Experts of a small language model: a variant of Muon for the experts, 7811 steps.
Below are experts of layer 2 (counted from 0) of a mixture-of-experts language model. Rows are named router (the router's row for the expert), gate (a neuron's input weights, with its number), up (a neuron's input weights, with its number), down (a neuron's output weights, with its number) and show model dimensions 0-191. Each number is 128 + 32 x the weight over its row's rms, rounded and kept within 0 to 255. Numbers have three digits each.
Before each expert's rows: a language model's description of what the expert responds to. This comes from a sample of Wikipedia text that the model never trained on.

# expert 8
Head nouns after a modifier, mostly sports terms and place or unit words, such as team, League, Cup, weight, city.
router:138181180112118104109123140133153118189193175168103195080132142178158168097180138153117165104147100109115083097104150117088184158174138065139140166151141120145163126141110112156155127147119071124091147173133124112132098142182155117091147141142147134129132182187181116109085170127135128096104129078132074182119119077118107105153061165087124123119134121146132187152106135184135091137158145145132150152152162078156090064163178140092141062089174173118131157093152093149130123174161066102158158108097127108140144067107086168173078051134112108138125056158132076140097116128141121143
gate0:128130117132133164144127093146145129159123171179148184130131105142128148140120175169096070108144086065177114172135096112139204129134112117115193181116127121126110054158057119112174109127125157071100122141132132118138076140165099127136105199143152100136068134125212162123095075137096126085082092061103158189142185132141137107120135175145099096114166212166147062088143143140119095096138121105138117067104101149111149097120159111096087134155086140112090157146166108148133101159101127136046109162076152100159104129116170115135161124143105070105201144159139147096111126142159076105
up0:120185111117109123098122137156105165089128098069094095140097112082104058167122123103134129120127118192085076101115100149124104156137149134234105124128127120104075131096151130137098156154067105163116110138082110100138139089141166087120171131135161185085189158103121140117192085118139152117207146118154150107162076105097078106175119098104132124117134118100119187153133128095152073110099124082147144118130179151137133097174118105176093164137204156156154125127120146091110127093106097241160084168108147146157189081139163124135193141144151179103119164115100105182148136085143145132
down0:170192063118080194086124111152194123148105066118154197089075159136122152129130116127170088149124110153167148124102131140076102120144142126143071154168159161156095157185095167095130164125159160145108110122138066048120133107109146148087114115082144147055112130176084198115162113115126135131119162106110111125117118095104084127147101194172162133075152142145130134092135106140097091111088106110171105126164166143120098112079120067075149120114155095134088096103135136146137120132148147124171145111155136160188130124060158129104090198177125103171188129088155156112142193114087102175
gate1:122122139102174151093073110131136072147116152088139143094137135153183100146095151200149111170132146145178162134061142045119149176116166070142124139113144137085109154134129093111162124097101173148129097112117143101128134132136152151120145103082202157126152137147157085130119118110051113152130108158166093128125152140142101126121132140119148106126120126155164102136145072162179064148137128164102147111134200100175204101115091122108111117079104123136170147118136141101077101117151046149108195180081114194144091110070141089133078081233072178133124119114115137078116137094180153136
up1:127096063126128119131119111125090101172143071153102167082083113143117103117154167140118129100131164106163109138128150107100153187160145120101167126157130194152140108117115101097182117142071129097122119128071089110146117152094185108113065189083112122119112147115149084161115141120067144141164132167126134115162136166106102102163084186114111066148103134136171112094129132143133108181150089175141136097066201171142189118184094096132130181094096148156084118159085090124079142171085086166071170145122125139148130049100171113172069099143130135175145132148072198159156152063126122125
down1:141127109152153114120146084143182128095153114127138133143189160088146115063134068123119145162099088057162188216146122122088127156131107139160072050085109153155108097112150150136114155139080173155127091112130154119072113142187125144149097091156083123134144104051142131138150133140103168141115153148112117125120070082112108149164154075187172168135149086126108190132117127146108155178152155111161075110091123174150089173084130136078041094137130115162094141098142112131111123136152119180163146150164076096144153068073074114169171118102123103146151143131164117144124144078171174174
gate2:032144141075152121088096078152108113147116131201127057132157132140145134119114109141119116113160137107157156080086121149121199148154128114111134124123116122127095115144101142129196142130077110120086139132105164176095086177183190086135137131156139144178113087128113139114103135161111084147132105094134110128131198132163110139056127181117152171154204149182098107138092066131140107101069121134100145135092169146062143163186184105136108039155177157123174153179158155109108070118151105132136113129103124163125083082144078122155129132130140162068165120077164123162166128131090140170
up2:164111115124153112099182176154131106105106214144080076146077139054129116136138183122159175192166074112055080067116143154136105119147122165141176114137143152108142145149167157182115113082112157143139128118128141137127080157141139122172103111154087114170141121053102136079127077067140138140154150170139099149126078118190098124128184101105086120058139142124132060101171149162106120158090175209098126121128122110162116118117110138073150139129117106085127185108139118114131081158092144167158130145040132155117120173158142095092109107117072150174163135143134131094149100085073129137
down2:141063144195109138097124118102118110188123122165179154160154142130102151126137148163088097206144159056113151145121171060136147129166151083181102116137075157110155167145129156153168137125139093161082136179140137053125107137109111145144156112084142177120115110097079077154076166149162092142091080118121135163135149109152150145167169104098137105167137114148079097164121067118142155074128103131086141072101123039112142161119095135123133166181083134073138139169176160120133107123117121108118152159122103154115105155155127154153100095048115182115154153063119144185157056075117152123
gate3:092144175119115077101099151059110128123074118102135145151116136147152127178162137117109123117100091100085152109101134199098185202144206051124152117146121184153092154102066152112065151161097111137113086101102162142131125105101108144118150123165118156134097103119088137153157130091080099152128144093132073129185079126136124133168113108091126179117179143085135139169150087150121089172097111129128126108167105127144156061106126147175155093079141114131114119096085164094154136153119139163093150117188089042113192099154145139099151158122158151201107147080108099209105169136075137142
up3:167136129139164092166136100164146137140182172133148071087171082093108098072120105118151123166188140144165135137152147065100090064083071139166100148092153082121124162162147131168141124142130149102137185093109084147120147159136144087129102164077136106116134154073140093081047162132203099126121135122125168161124144124126137159113144124144146064185090135167128115081139138115174148085176171110124141116096162123130130185094136103176094150194158124122131162163138130152159118141072104168152107156109132215100099158114169113165135158136133083061163081125150123037133088172116137108
down3:148127113068133134124151149156138128095178092158102149133133147158064112081119159081094115120143127145125121088133142091153070085100169126184121130136163105164137172150093120159101116150094122091112169184148115125159161086096187101133200191177119085130079098186124176101089104157124185050151120151107096081102147216117135120145131124158114081112153136146141084147076085111164108100114152174180132157160114129102131157117055143048108142139075129134169169192124111128120134120105166159147124097167109138152095113117083144090170157069158150095137112160126146127049136072153147143
gate4:140225171118193076163150133128099137143236137152104187123158074121132141095162110113100132111115159086165140090139119091113131102108092144115079056163136092136119168132117092081142129073103127089135109156110085103168089195180093108136110150077105135129120100138109204072080136132143107142158170102160145075162088128190140126178050183110110143118118125132201131099139092132156119112178124146137120140071146107151136119109133137148151172106186143099099131114123114109108165100132106132101131072167134116089110142168142124115126123105109126155084080132185137080110165188120141076
up4:195120129162110169090060100155117138156072153093156128103150162079107114155118124101143071080149143121151157084076154163093097182162125085108140079166154167083103104159111127064138179131143118075109104095176106167098120213144147074178152102153162091132142140133133153145168146112110106113164131160094069162167150129130196179088131111168106125116124073151094157080109147105077152151206160104082134158176130185170133101137180151164114136128112065138132100132109120156126130143154109130158095128124113108142126178164110130109117144187101095153135118058098053110113148136089137162
down4:136112144141060106121122121100130128092137153080168151156110154134150110104025136113106109139131130123095147157090098120160076138133076141160088086123140116193154088143079129104113102121165097128168068116110118148093106200114123118111118138125111116131115147160183143099133106132204116122156126094113150089069133076123202136114082098061126099171166122131103104142216135110137132168126162117093121157186159151168102149099129100116206135088106083193189111071114136116159089064127158125112201147165116147151115119135084195096129145142183096158142101147132149168185142148133155169
gate5:134125107113075175117163080135200077132116136112061162105174144152162143109128122092099069176158083110133149145123133142104165116132140110164148122129054145199149137103141155113106127104112171077128101152136124165154152116133145196108103147142108115124168151050144108139155090092145161132128100131195142144095137147114167127138168146180166140130107094099134089143127137140158113102158078124137127108135104144142154085116108142067095077165112114061160147112165172181093104142112109120112065158151061062128131107058152043163044115105072172094187156112130118162162148161172152123
up5:087140149142152134107143154170065140110114165074232139122083182104113134110200115129125203134148111125116046159133123157154140209140133137143116108113170137103069151124171114148074147109152145143117164123098155138118083122133118152057124117128113160076078108170168150127125102107095120112095094087067080084150159146122081146126084108156124127135153132109073089194131116117063130099067144073156078157148102163071146097153121112169121146146157121147132145143118153085152083073124158104144116096118145165173115183164154178125139158128150092139060135154098189115152148113083106117
down5:115112126097061162108149120126111086166100115139125140060134100149157205145119121137182097142106143100055181119180101191116138092152106131149102167125114077142085174151162141158121131053151095109125089131138141154098158099121123108109113163082162146184172114142097099145137147145119118096131097086139160145130178199055106126134144166082065100138156088136152150122205038140152118182088163104130172167114118189149151148093149087169155163077103136154135110125152075140105165113147132112106082151165135170082089110098141149100118107062145186097139110133115133143173179110122113098
gate6:114133175166084147067086177111067146137150118155145171113120117150164099091086117189100136159171105118139061162114155138098193135119154127183142102133140131157142117101074117194140130205170132145104097147112121147110194077124130129092090146160108097091133101190170148125185164125152163115093151137119117078145101111109135088141108056071085155150079107097119104136136109157164129164139170154088109154120125124156096099113182101075167106111122097084134170155155118160106152146121119137175128113092140084128191107112147160121065135066137158075165075091099126182113160070161086168
up6:141148133107112103120174163115117137115152201080152096140087163093092147175068120106176137128091140209153128123163162134064136139149165111111109144153092188147088162143135139106166128116161140180150115072095119155125149135090089161165144127151066132094062104074119129127137111172112087157133149174163197090115120140112116086136122142132144120125168110156109141075200092135143133149136162123126105176110119127176182157084119162122122065076077150103173035099157110077135112193118141110076103110168124155148134156154151088084157144106150096169128137133123116138104108188091165044
down6:106050126105152131087120088140101132092054142149088188153089127109169187116134110124128088131157113179136119173140153117127125148125118112090100084127160118156067170075151101141165177086152134120191119107142077142094146134116098109110131123096118078128116113075147085092188145096112124102188226082166124142122134124087098133125063159140134126134108189091086144133159120209078137053150143129186102125174156171188156091143131100090109123122103115128145175100155134126157123068120139174151125109190123165107178073137134125136171150111175150173129167092168108132113095134148157102
gate7:074141176165076147125183093087158057170178163118110113132119124138105112107205108099140138130145177087121105120108113134114118148161114143173119125167205126166164116049149155142082142109068172190120110114140121123081117144128106134084078085128127163101048146100110101125116096130128095183119102143085163162153190128148068194092110139153151145143114133116134132119129129122115086111078136166116156085118111158129133167134172119127149120160115106165109141170122139107145117188100077093141178108089078121125146162094078114222178112119136084160158102159122124144119100207185119083
up7:107091137115161169159114126143156129105130168075095135103154166149113154126180159116152131079133102176148141068142072106117110167168153174105161115185107168096082143149118057107202160096170098102115147172096144120110204130103152134166131093070130120188150111146083117147132074135153132142156132123113146069098091174118153147124100171105101158160150166179101105153113164148110121095101150114138103165161140145130149146104156095109147118160157153165091188095120143148147042111104207168107152117075164128110124167084126089059113151174148137116096103089140102095130173021136113124
down7:121133152128140123145097106145121114097164132151091122081124145111151161124143048156056159097160145119154122143141174168144072097134136159148168181085128216127075147121128126139169097150113176132103177129128147172075105066127119159108145105089136133127106126127129085140177134092080137180103150160070221118121157142169168148174110090139077090163089112151156110132134193105134088145134131156133120151086154130197061112154089141121131102121098134088102085105114134137150116121110062155142118070111115159170156169161156066087147149181102093106064108161097159169119184139069099094
gate8:131148128062117147121089131161181168105104117143081124128118120151136141093092102178074110140131144096135158187126177096096114154078151146099153131074113146120084130092184134071142073173186148112095096192107067166161135055185120141128131121100176093136148190120139125115105155104124128143155177097133089057110067117078114142132161208173118091111129110107126136146100139135159151093161118119136139129156154079135108122153155140137166122086153038152184094075084150161110180093153099131150164157084114159169121124157188176156067139125060166123145135154144142105127094152144137149
up8:159135145089107165159170130091163178110095133123125086118111162128111162182139097154140180114096155121098122117119131126113092165058152140112192126125118136136069179088152127130128075149232161094120130168139082150143171074104092135137069150198192131084114154160115081166125145064125139105123111078065063109074079143104070185180088165096128086103156110168151187137123130106141169092123106087080142173107189084130148144115106175198165087145169154136149111091140126127138137134168149107141107112070143145108141115103146130124119132131172132126091125135113160158160069131134108124
down8:111156162148098175129197149148128152152182165111188116184123094119156134191080167088156080111166136095134123145182141111145142137171145120175093120135096144153156079123077187156101092124118145155082106154119181126145090095116144137135139171096103118135068095109111074146113112158130112138093050111212120174112108104060137177167166112110156131058194148124119106055119051119176142081127118119129140147159062104069134184107118153131136150105134137092140088168132126133174082128133114127139135156103171178096085133135108174115131077102094090117146112136103104153091092134112151179
gate9:140245164111117150152058082123103163097151165099152132126162073124126142127140103127163091123123094150100069148149122156108134086128090111164107155084109142121149205096201084155165151105097106128102178185202108156147149152090155123136198137156170111081097118090167105116097187108097141082133168099084099141115169121055144114153148131089109163144112103163116139162147140148091115140125168107152130057148120120164163103127111117108098158136209062136113128114138114131120090144081157133103085118123070169134170167133136149136084107077131132073130108102154080081162091136119118154
up9:104128106141129125113140086125153126101108125122146129157167138130150120138095134161160114142149125143159128130093083059104113107123127068127114180175203137142082089126138090115161099095086098101177142121075094112098084124096150102102133113130114101076121148105132127146165106103122151176122123155116163135130152085144136110140081145123134071172152151138120161099164125227182128161130132112156150151075175107161082190136243098143119074110149154118232120187141152119220148109139094172117122154076195146118139142091171156127133138087098117135069113085159107152110066171162125150
down9:164125124124169200114101143099118180146163202172142083153069104125092095097137073129134150158125155091139161143116186187071122108175132124054148121111110109138106145122155140119179110142100123134133103093101115159076142101130199144124127188124068112093137107159100107093136096182142098116108141155112193093098145127169087147059174117163135159128095116127176140090150147138135137159097073095126177121151083119164058168112121136150138140135114171111141142117122102171072115140094132148135077127133109157149052166165115070112157073170170162123127122185107120153057140048138143142
gate10:073141125133120110144107154145077059183142153103096172067103159133104094119071119124157076160125141129172106135110135144112168139125155108191134091129207104158077125099093051184131162118114114113117058131118133112114092141156095122098155144100124121141098161123166151094101162115177070122127123146135104127138190076077152105115169180114207149113148170137137104156123126153138106107112158178152091151125120176145133067141143114148104111033125135173141199097155111130170165086151082141148113165124191141168191143100104146129089137138070129088098073188131069113132138125115148104
up10:126162148119135117077124090114119111146189104152123169080107128129175105120161099086121100118132087135088179094080118144168150126167124120118151122149116188077125111150093114143153142168113162139145187134155116115139102157088121144142168074171119153189106065122091084097106091163093162162159157161063106142085166151133086124148161146119124156153108077074130115129139099095147129104102189084119119082183128092206097114079134175100085101140076087082193107121091222173128065189140110150197140118095121161184141116122131155118131169128118126146162095118093103119163156109189125107
down10:069108118126127117100143140081118166142144091133129086164131076147102028090130114180178178153159165114098218072181151167163107201133112164149136163115109180104133126153165121131161119173073129162173134121108131162137103118153111154132126188124151155171126158107100152177118133116127182134093064144153124082106114156136095120095125154184106127137142132192054076086114143092114163151144132148152091111100077118085146157159124135111094065148123122116125111109118168151146091160142092132120094155109143123122091192096117132122129090169091145098190071152148142071094077105146055118
gate11:121087121107136110161129080208157092156106107115137135159166126175070100131085144137138102125147153121115142137132129097104115122134128092107135125094127090135097139146157108173133109098164114127109096138142166089136171183138162137141187179059170151121087144094128157095137176127120137109174153128121138196114125018090138137101156089205141136126170103107155146095142125132140123122127095076129095117142138127112103162100133087116110141114179183128153104123185098156133100063209145191089077070155118104165116189186123089144120062184162127092131181070182118088116114051128115117
up11:119180160142097143153175136092089125134183164095146121089100091093155097079164067140130125117121129116141114057129145153130126066092149181143142137112127166121137098112135126086191135126154102113160155125158140100085064121083097147108073101165171120125171080124124166115180140152146167158120102099073113101076157145145142146122108189109104081185100138161091213157125146143045149128060123176143155162134124172151119153137161145150150133145085093143124149147111166101155130139088121051112164165120127203133162181090190131113166131128143195148099155143089132113096086066111168109
down11:089155113108128154122125147129146095146119097098123091124152081180154149114132093133148108117111178133120111137172194124136137152118144072140097082149084146200164128213130182144099151104184116063163161116161097137078103139086077054129085142089095114146117134108152143128183138135096131147145129177119109154064132132125145071104109083112127107150168149043114124149120080150102105076199084179128146152114088168169184129198130202165123136120107137124174131135138067165088113133185095119121117145089116124096184065081132156129107079103154093150129129118094148138158139144128152189
gate12:090114113163128156136123161133074122104127108068139136143186179132118175111087100144074090098121125171096143188171123138076162102195153056147103149104164126076167139123145154112092138114151159133130153138103118104135142072121086117099102117083078145106115146084127116063162101138130139092096142138105130147116074239107131131131139205101083154125127131104154112167160139134084197089062143116116119144138141127106112185062087196184098169113123156126108174123092130130153107149073124158156155106161185123188046141126139116150105132151122131122127088112133065134104119135196152144
up12:185138119126196194094144084114154118117160148143168157127075124119121130146112133127126096129107125122111123137116093132216112069056093199143165149194160128137154068130109090143183100119133073117131155106144158121127155151098074112156109112136247152062220172146093105164108155100118126114186159135138159139144211117135116132155129112168109115111111112200107116146149125095152090151153094134168086103133100135116123117160147058121100144100139134124130095145088125143113083088179156100108101152089155106143132165107082091132148142118128137079140150140090158146202148138113127065
down12:059101113115121107137196134090120109106135092119133126122119145098142094123101160106137035093170049097097113157201081125137091120084149191143155141109122146143107095055118069143132080156126087161123151134077125134152136091129101124159143124153139133121178055127119121194105140168183149151149134146138117123137115146121108105111070138188125205116112085109105060127132089152173127206143101169086151124133110127141167148148109106124144148135122151161132105123151114111149154083201069166201120125188158148127153079151125166079151160129081061110153196151149130107150119144112156150
gate13:134083143165096153152149124120104170152097150100109109152130100133082111166171168123126200165128127132120093033124170182132100097149116137104134190183066124149115133144106101171094066151149143161126079114143181088192081127141109102157110113157103167125036164199120108170092104098175098111158124095171161098113100193098091157153118156083154072129126165097110126072108099128110112131120138191154140115156134123171104064121126080118137062108138125175124151132115166164177133129135130165115089118087066162114135087093122115169110135112117123144185119140198132075137111116138154159
up13:134140157134123158116133139120131133099151115055216160154133099148124107147119117126130090137099166106089119146120082084144129177155113130102031119120155169125119122112071187108126154079149096129128138135108085096139115119092075174133156140099173074103115114145153125155148185176128134083064155103107165124150106172151144104068123111167109129184115115098110156161180089118190111107138153115105090148170085129175125179131174142180152139172148078162129151081045149122114109114124104085127202159121176076151077169170083130110079097133101144095120113190110057113182092142127122121
down13:118141100119095120097128122182113126189161060105145127138104092105190142075120085114216172152101159093154069107123147127163125145180134056089134133098093101137112103152142127159089154108160125128067132133152126104111172115122133097103134106173087170152073125135116108129146168110139160132137079143196105143117127111126128093146130175125081170131102124161174140086172152164144120122140163172070096139162133164131147063148053122122080135172147088099099135097155140097111188117079137152133125138151217134122138056143132113096165103067162133125215079127137107107115189105192148110
gate14:128112148120206106110143152107108132111124182091206121134088113116137156150127123105131171159150112185088129048116120153050117121150149120072111163179116120082132145092139155123086116097151159134175177140096169140136077130143102101132120115129124100140120098086113119160093112157087173091153162104130091151103114194160169072141121155149110070109047115102133140088144143112180146065183201110119147092113115138153181052144134188153171139093118161116122124148136151130135102150145085137144177102182152088151140200144192047106106122103120162147114086141085098136148117089094117097
up14:138157121129122132143109158166146146159109108149222121129062133081076087165153123140150126129134120095122136177146097150131133198128132095134133127150141084067144063142126168059104082119090188163140156111118119118089087153105138111180125149062126220085098145115157111151139095105123091146183093140071161140116140137117138132116101134156090119082185131099136157064097129143130159106086149123148150140142098141097134176135136168143112083104084137135130084189169159106155126163154102139089156120065116145134134081111205079100127122140132147193196103172119203115159144092092181175
down14:120124083109139147081131150152135113117160123172103171117142130084125184110181092107104159106130163141087131146115163151132133074105108107137155101154138149105097100174104130112127146127090133163134190096150085068120128105149160105065142098131102112159185218168120192137110124121037090175153130098085078129192104186155176129102117085169080155148126135152149082151144153149160148140114169190204182140085157135136120117190127140158157100112116161046110153144129077131120178166101112139118097121101111117162134089075176096145085118151058133073150121098111121089149110104103081127
gate15:118120130087139155077123146127101114113158154140149161138090147186157196066126121126117138107168157117140208149057144118182126150118138155186162179159160201137135137121116108138151130171074096113086137129135118092097140088098101111093106164160172176099112113141096103099166116096174115182141110151101104185160138185150120095166145074140112049089100140165122150134103153137145114091187114054139130183123130134145115159134142112173090163093095165129028074149121102171137103094157071095170178146165135185178129129146141162123152125104106097110100109095117101098123095149074104150
up15:104179125176079132125091092150134105128058129124149097153115145153101156140146116132068145158104113166135178091150129156131172137150116121140143161164125135101109120095123153134137132122130174169091200070181113137129104133060133107133196156174149155117200104176096121119037104121078090136143194165100135114178142153156149153129101120150140149172139162084079164183044132066194149152130143146181081094129114133119134165110134149090121140161110076124096107140145085134065100185143148113126111135103119108102126123115113094144139104095081169137196135065077103149174113137106152058
down15:148138116087158070058125159128110093135152146123101172146073095195163121099080056156105102085137112184087152113102133130109140117165156172161161112131159128103173163157116124078136137116080054104140148123110121139120152150131160164116172077213104109150092095113106087107138103132155104110115167156075171185137080148110116106153116106126145089164074141130124162126138107122176109115120126132125119182083158192157081086128179170158110138143129122137142094152147124136163191148125140095123110134084218116103185142200164144143144056093122109095127082107089092095161130127145076191
gate16:112146199119104153136117123147109107151143032134131112072145070106158120098150193121103071147140097147128177123165131059119153146146127169174162143090149120129145129136116107115095103163180100109133132144114121120082063111133157081172159095117102139149168151177132138134132092106090135148087199107139142150130078120109110134172095155091104097136149154146058092147146092176154096112114060131128121094131142117195133215179086102149181144122151071129142141154107117119157109130171086161134137198118177154118090072126100187126119084175092114158083127145116199157087080158140170128
up16:156131144096117132103118146159099117146174158092206138129097170092086106160120067148123127100151121158128135190107130161117121067135140161177097117149137136114110120167067120147079133157197138132111123131148126116127156127079105186068150149121147122105084049144112078113151179159153145106156100156104094082115114123056139096076147110149147151174201063113158172182059101135120106106137129110108110160182171151119158111104099136154200149163102077198096140108123137177137154152067111124120166112153141140168123109168125152120110104087174172178128122113133198078128070097129091100
down16:126165150147168131156134147134136121109090158150140098092188082087081161089153144186148129107182135138083137155119166156121154148087129172133218141138124087135117120088127153131166146121083090074170137163098100108190115086163095114129133106106119046078080185163205141085127142073101147121112175102134114128156034126153174157105082131191141116132087122069128142127142146091119106054146099123129174125143101128159120125155098151099152124173095114166095141163107150178126138106159137062095122151158086105103142184114106146112153145091098107106107075160100153147162146144139068193
gate17:067198147136142090115116127154122121117102118164131183105161209153116155126163128120134117071178141136183198068119147133162133171169128124070173098177122095124116143109091140177055148109113179030104169121145085122128147130143110109089111183124133081107128102143099145158120139099117116149147095103141112149107160079126100184144101116095103137140162088089072140172114168132152097071162129160126110151167128111119131105093128154124057160164080062096108155141098108139169086124143175062185101117088126142090065130155153137137112165147121084111126086150167111121082080141184100141
up17:134121132154152147062169148079130113142134135107187117131107167123119114149107149088135079170126152102139085100105126154155174142131141136084120149136104119125155081172131179062118128178150124146083088085133164071106186158130185174041133146115091139170120156181121153170105145132121152125122076105120145098126073124161166089137101136134120105141115144157130118128128135094151097119125134062104183126094139096089161215149169176153157056128105121171126131124177183115069096172107051154099146100110086100143129092087148135103147097196077129159169131118112120129081179033129100141
down17:143174112137157126090118172141108149167150109149123164144162166172145051116152130130155161111177092072095128119151118128076120139111096173071098090179088134150120173119134127114162141143081131165133111187122155130136164169107086107118181172101113075114066155118115062109157125092109105163153138127079105132097098165149183077119117111139128140170130123087084175151159152133160106136100125186111144127136138120115149210042095160158101089141127166159168147086141109122118110132117028082156127140144105115178096198097124072125159147136112153072171121158111078152123106057094127179
gate18:069105154114116096086100172118166136133116122135080188137122145129124109102111133112093106108124158147122128111162164165134139179134113117107089140183147098173056148091157130194078090181132129160158115107169132112059132190144090121068131095137077120131127098115174087177136179106177196101102145100148152078113125144112105079068133122118135147104144143137125104148147130110117092090073101103129130147150147148169158142153165155134152108124135166092142193121069156093090105197140085177127205046077159136143140100114112117122065136149140082161090139130076131214141087150126173102
up18:100050195139132142128125167117180117134149100101137169110122175090179143164124148103164165107129168142183154098163110145137169130102155138147125140087147131094135167128130113113099108167129108161129149114128157110149135078081135136100151179128147188144157207089155079086126141054131144166139152092156113106102162200097134160093145140097144134096166069086139092153137081140128121111109171112099067127116108097113099114127213188175106060155117135143080130108164142114142160140057101144134137138040117123166127133133182109167065132178116077168104088097174069098085143118145112107
down18:096102065203084141116116156151144170125134100124088123149134214133154175102167108102139130113147142080090098076159129130119121161148101087103174127142115145162064154158137107112048070149112148073093138128168147114101148169097121170118128111138076145127062175128130118077180142112093149110175124127173102210177155205114126127091118085173120116156145101114146146163095125159127087167124093132112134091213165140135082126091078145158137095114089169126082095098118071104107130164171154095150149082152187159135148110175184079126122107127134111145125158123118084149132153084106163155
gate19:110126154097145096135136167101159111123151108085109089133096099185172112072127129124151193156132141069179148043123120155144142150161094046140130126114132186122191119074142160094113135131089115093114180132103114103084092166159121123118155147113127096103062148165122140063156138111129084134119155147161161143144077055168156160029161093143165125091120144109136109113142146136196110094151136090078130187154146112137115182133127116137119076117126139139127163086173110101128144076177100115148138120068132136165160136109108155139099116111131221173121136175125100139074146156090098198
up19:157158121081148147102114101091107161142126094139126120136164107129056157159108118125134124128101113066123080142122086128103165118067159113064096117135156163184093097132192140057155169101185139144096134125100118156106152137192082115161123125084106074074175169110061124089114167123114162152197119116098091138160179097130157139088101119153197123153059131125119166175098110074168131137154117106125101135130194050109133117139091077115173168157060100128117088089139109163136147123135093126103152098216181169100121136146189119111125166102110155125098138119118159102142117168129110102
down19:121120133121116177133135129099079152139078087108171135126069188188084084179153085126123137181133172136133092118119086116072106149127161123117132129119126070148046119120164181107148103089168145112094145153085139110093097135099117049077107161137064181140160144115170090150155089134093147151158101093117113146139119114170166120116151157120139122104119056116209123193116151113140119206057104112165194167128108105132164096083141178091129154141147095118176135164131113083130175138148138096121151148129103130170152139108128098135138139131111186057074120152178093120165091157143170154
gate20:137091019133072100151122137103178146104109162140162169158169180135125101120161166155124100102095093109132113097160140130145109145134133146120108092064129105170143121176143047149136118134137121050069165152107139107101090163161124119149183112199142133116125084131101191108120108122183167148133112126134108139189163076093134113133100122103086102119136101121110125145110121124149182160113143152124110127201128106164108119095134112101157170094207125114048107162126168165111099125137187114133159066061102062188185089108142118144145107132157147136192108112134106132078134168087168121
up20:124071076127112148113143105128132157146118160116148170132136151172132120128112133102170125136106193159117122078128125129141084199147172091131112122091095148106172078100127101100125117161154118083088128159140093101099067190150116151105082134159172126086099157101089214071118115127136209132134155112091129141135143075129105145157140104110101075169096160122096190136129101133142140150160156110159069131189154108168088120120127107129126152104176172102149099153094121154169107092155209131105098088030136073199135081082155118153136111133152147080168160120140141146076086181080096109
down20:139124131144175126108131080158106167153102117152134142101092105153135109155138115172096128128094096115097166132211077124124113091099130144137146124164097125109091067085104110119177149104099143162151152078132150153155103080151144094109144072113169131127124123103132125160151182118207116197122076075102108187160166069186080142087118050122153129148096115187109110069145152135131103116096161136114115174109109143110185141162151126208117091149142170094086102118117146086175146159100179112135157102151137169104089135165103061076137101140177123125068185122102142151126081214142141147
gate21:177121125135163140130141129133112096078102107114147185168111176113101082157121091138079153076115130128125076141186113094156156075118150152143037076123081130137110166131108096082083107177112082208097149106141163122137131147125168140126112141188076133194107098112107123124173114106164184101123068133145124102154121085130168144110172092160125130120160154053128089130143107140115110107131122109167125145157093129131084159083113172149159146116077195121102113172132123145133163162066223142120190110103070112048121104160103105112094097094155106195142135110089160120135149096093123141
up21:115147133158108131114126145154166125143127146172114087139176064192161147127053109159186075181099153142141163103072128164074128152114084099114179168140169123127176064118124164152181131062151131040142138159059108147096133156144082103156146103105185112098147149123144123152093098143132093146147119143153129128131149156127086121137049124108095115102103116207091152084142151114132114157160125172084130149148173121137137108137140106077163105134157041140140152099157152068105095113178068141136091143133153130170148130109163099136165144121123123062126128078198084099148077148165124101
down21:148149118069121143143125109122104127141199119153200133142130116097151174121071109127142134144119124124093103119125136085119105147114134134176119139124155106150129129088098148129118103113053144117164048107132151144111197090068126143151194160095163119138098156161078125119176135185085152098089105133081109094148161223056155119168112153148132152121167109107121108134105135123175123156131140116165156137145138119136149149156000140089116134111072119113133084128165107095156119148158115129212139126128119114115114125102106136127093126090157093124155104151149159159133197097168142131
gate22:114175152175156159103106098127108120110160109162102142064104142144161139121135157137153137102138138142136166214093130092164159185115121149138160095154186165090157152063147115164120183106143074146125168099149079105127141121143141145125184073084170106179109132125060177127056081083071181135158120126056102178097125104127103123139089131115144100101146111075178146130139166155155098134156141119122056081123147167110113091117165177162107138116097154126134127114120126131118127127159097082125082071115128154182166082118076193128178174148152112109188109104162080084153106190124141115
up22:199125142182063139147138139101170126111112174099153061141146055156126120134097160100077127142173127091140123068102120191116070136191143115100114126130075129128139098173121167096130090135065156179101082109080129129100127140111117100129115113159143124094157092121076118164133104169173096181125159121110126120173162131165090122149149068115140185140103133185107121069073124148151170116105072170158163205182105144125112178104060061129125143163181126130180113137125156097134097121097182152152137192099128104099127125127093067166112133158104165121127146130059138132156107111127135137
down22:147091119115170168107161113169106101144104106131092151156115122101112153103121097164173145135051134177163080150133164107126130157080100125113141119112185096133140112220147154097107171136119099141084170134122120081087133135091134106092082153144077083134140075120113178116174156147085135172140161121111085108109075231139185139089193191166148153134142122116169181098118117157105093192106113161120113065114123129143083128147095124127111110092074091154159143211130138167089134202097137135108090114167141125171132128132165140105116134071164119052123115100127086131103174102134112154
gate23:157143135142166146097067154123136159138141177108108119136116188155106086146125156090094165123139084097108118107068104143129139136148114105107095079130151154130150127099170086140179139105194107120126145204160070160050169137089176103180164134123180089161107096133154111151126113100150150119177107111102106116093160071120075146132103131109092138089127107112171142128144123171113148142150068147129116106161146151142090148133107133118124158112161136196167017075194147107127093112120129153147035162069098090153129153140110134151165168154122087084172167154100094136091177070100153171
up23:045116123096133138130182186184090091115099141126192163066132162130156179205099097128137159095122136177112205129105136143122121143143126101134162094105130152136092114110141125128138055152069125121197162108047160109166112124132146145119150145123095067120123128111142153142129160132137090193102128158119138089143165087120146100131212157092133138191129203098093088117079081123132109135122167143054131206140142113106127138160159100149043113083111173120147108147160111121110112145178117150111105066147139148074115107106127103115114139117127065130132132147174133115159119090145148181
down23:125189142168106142161169117176174089146102115118069088165101112174081059101106125164128111137157197181103178159132092171118125084100130188115104168148151091079062143127105164069141112108129110122148128159108164139123107150126136108166091182140128095109080140127196180161061107106151137118138110116128148053128092110128129079110145092111111116062169130135117102104165149134130131101145139097114169131174075089110158153111183134155121145117129134088224209201081118115117143131103141109067128150112120099095102154181130138132109085104139177175112141117153126125105140135127080182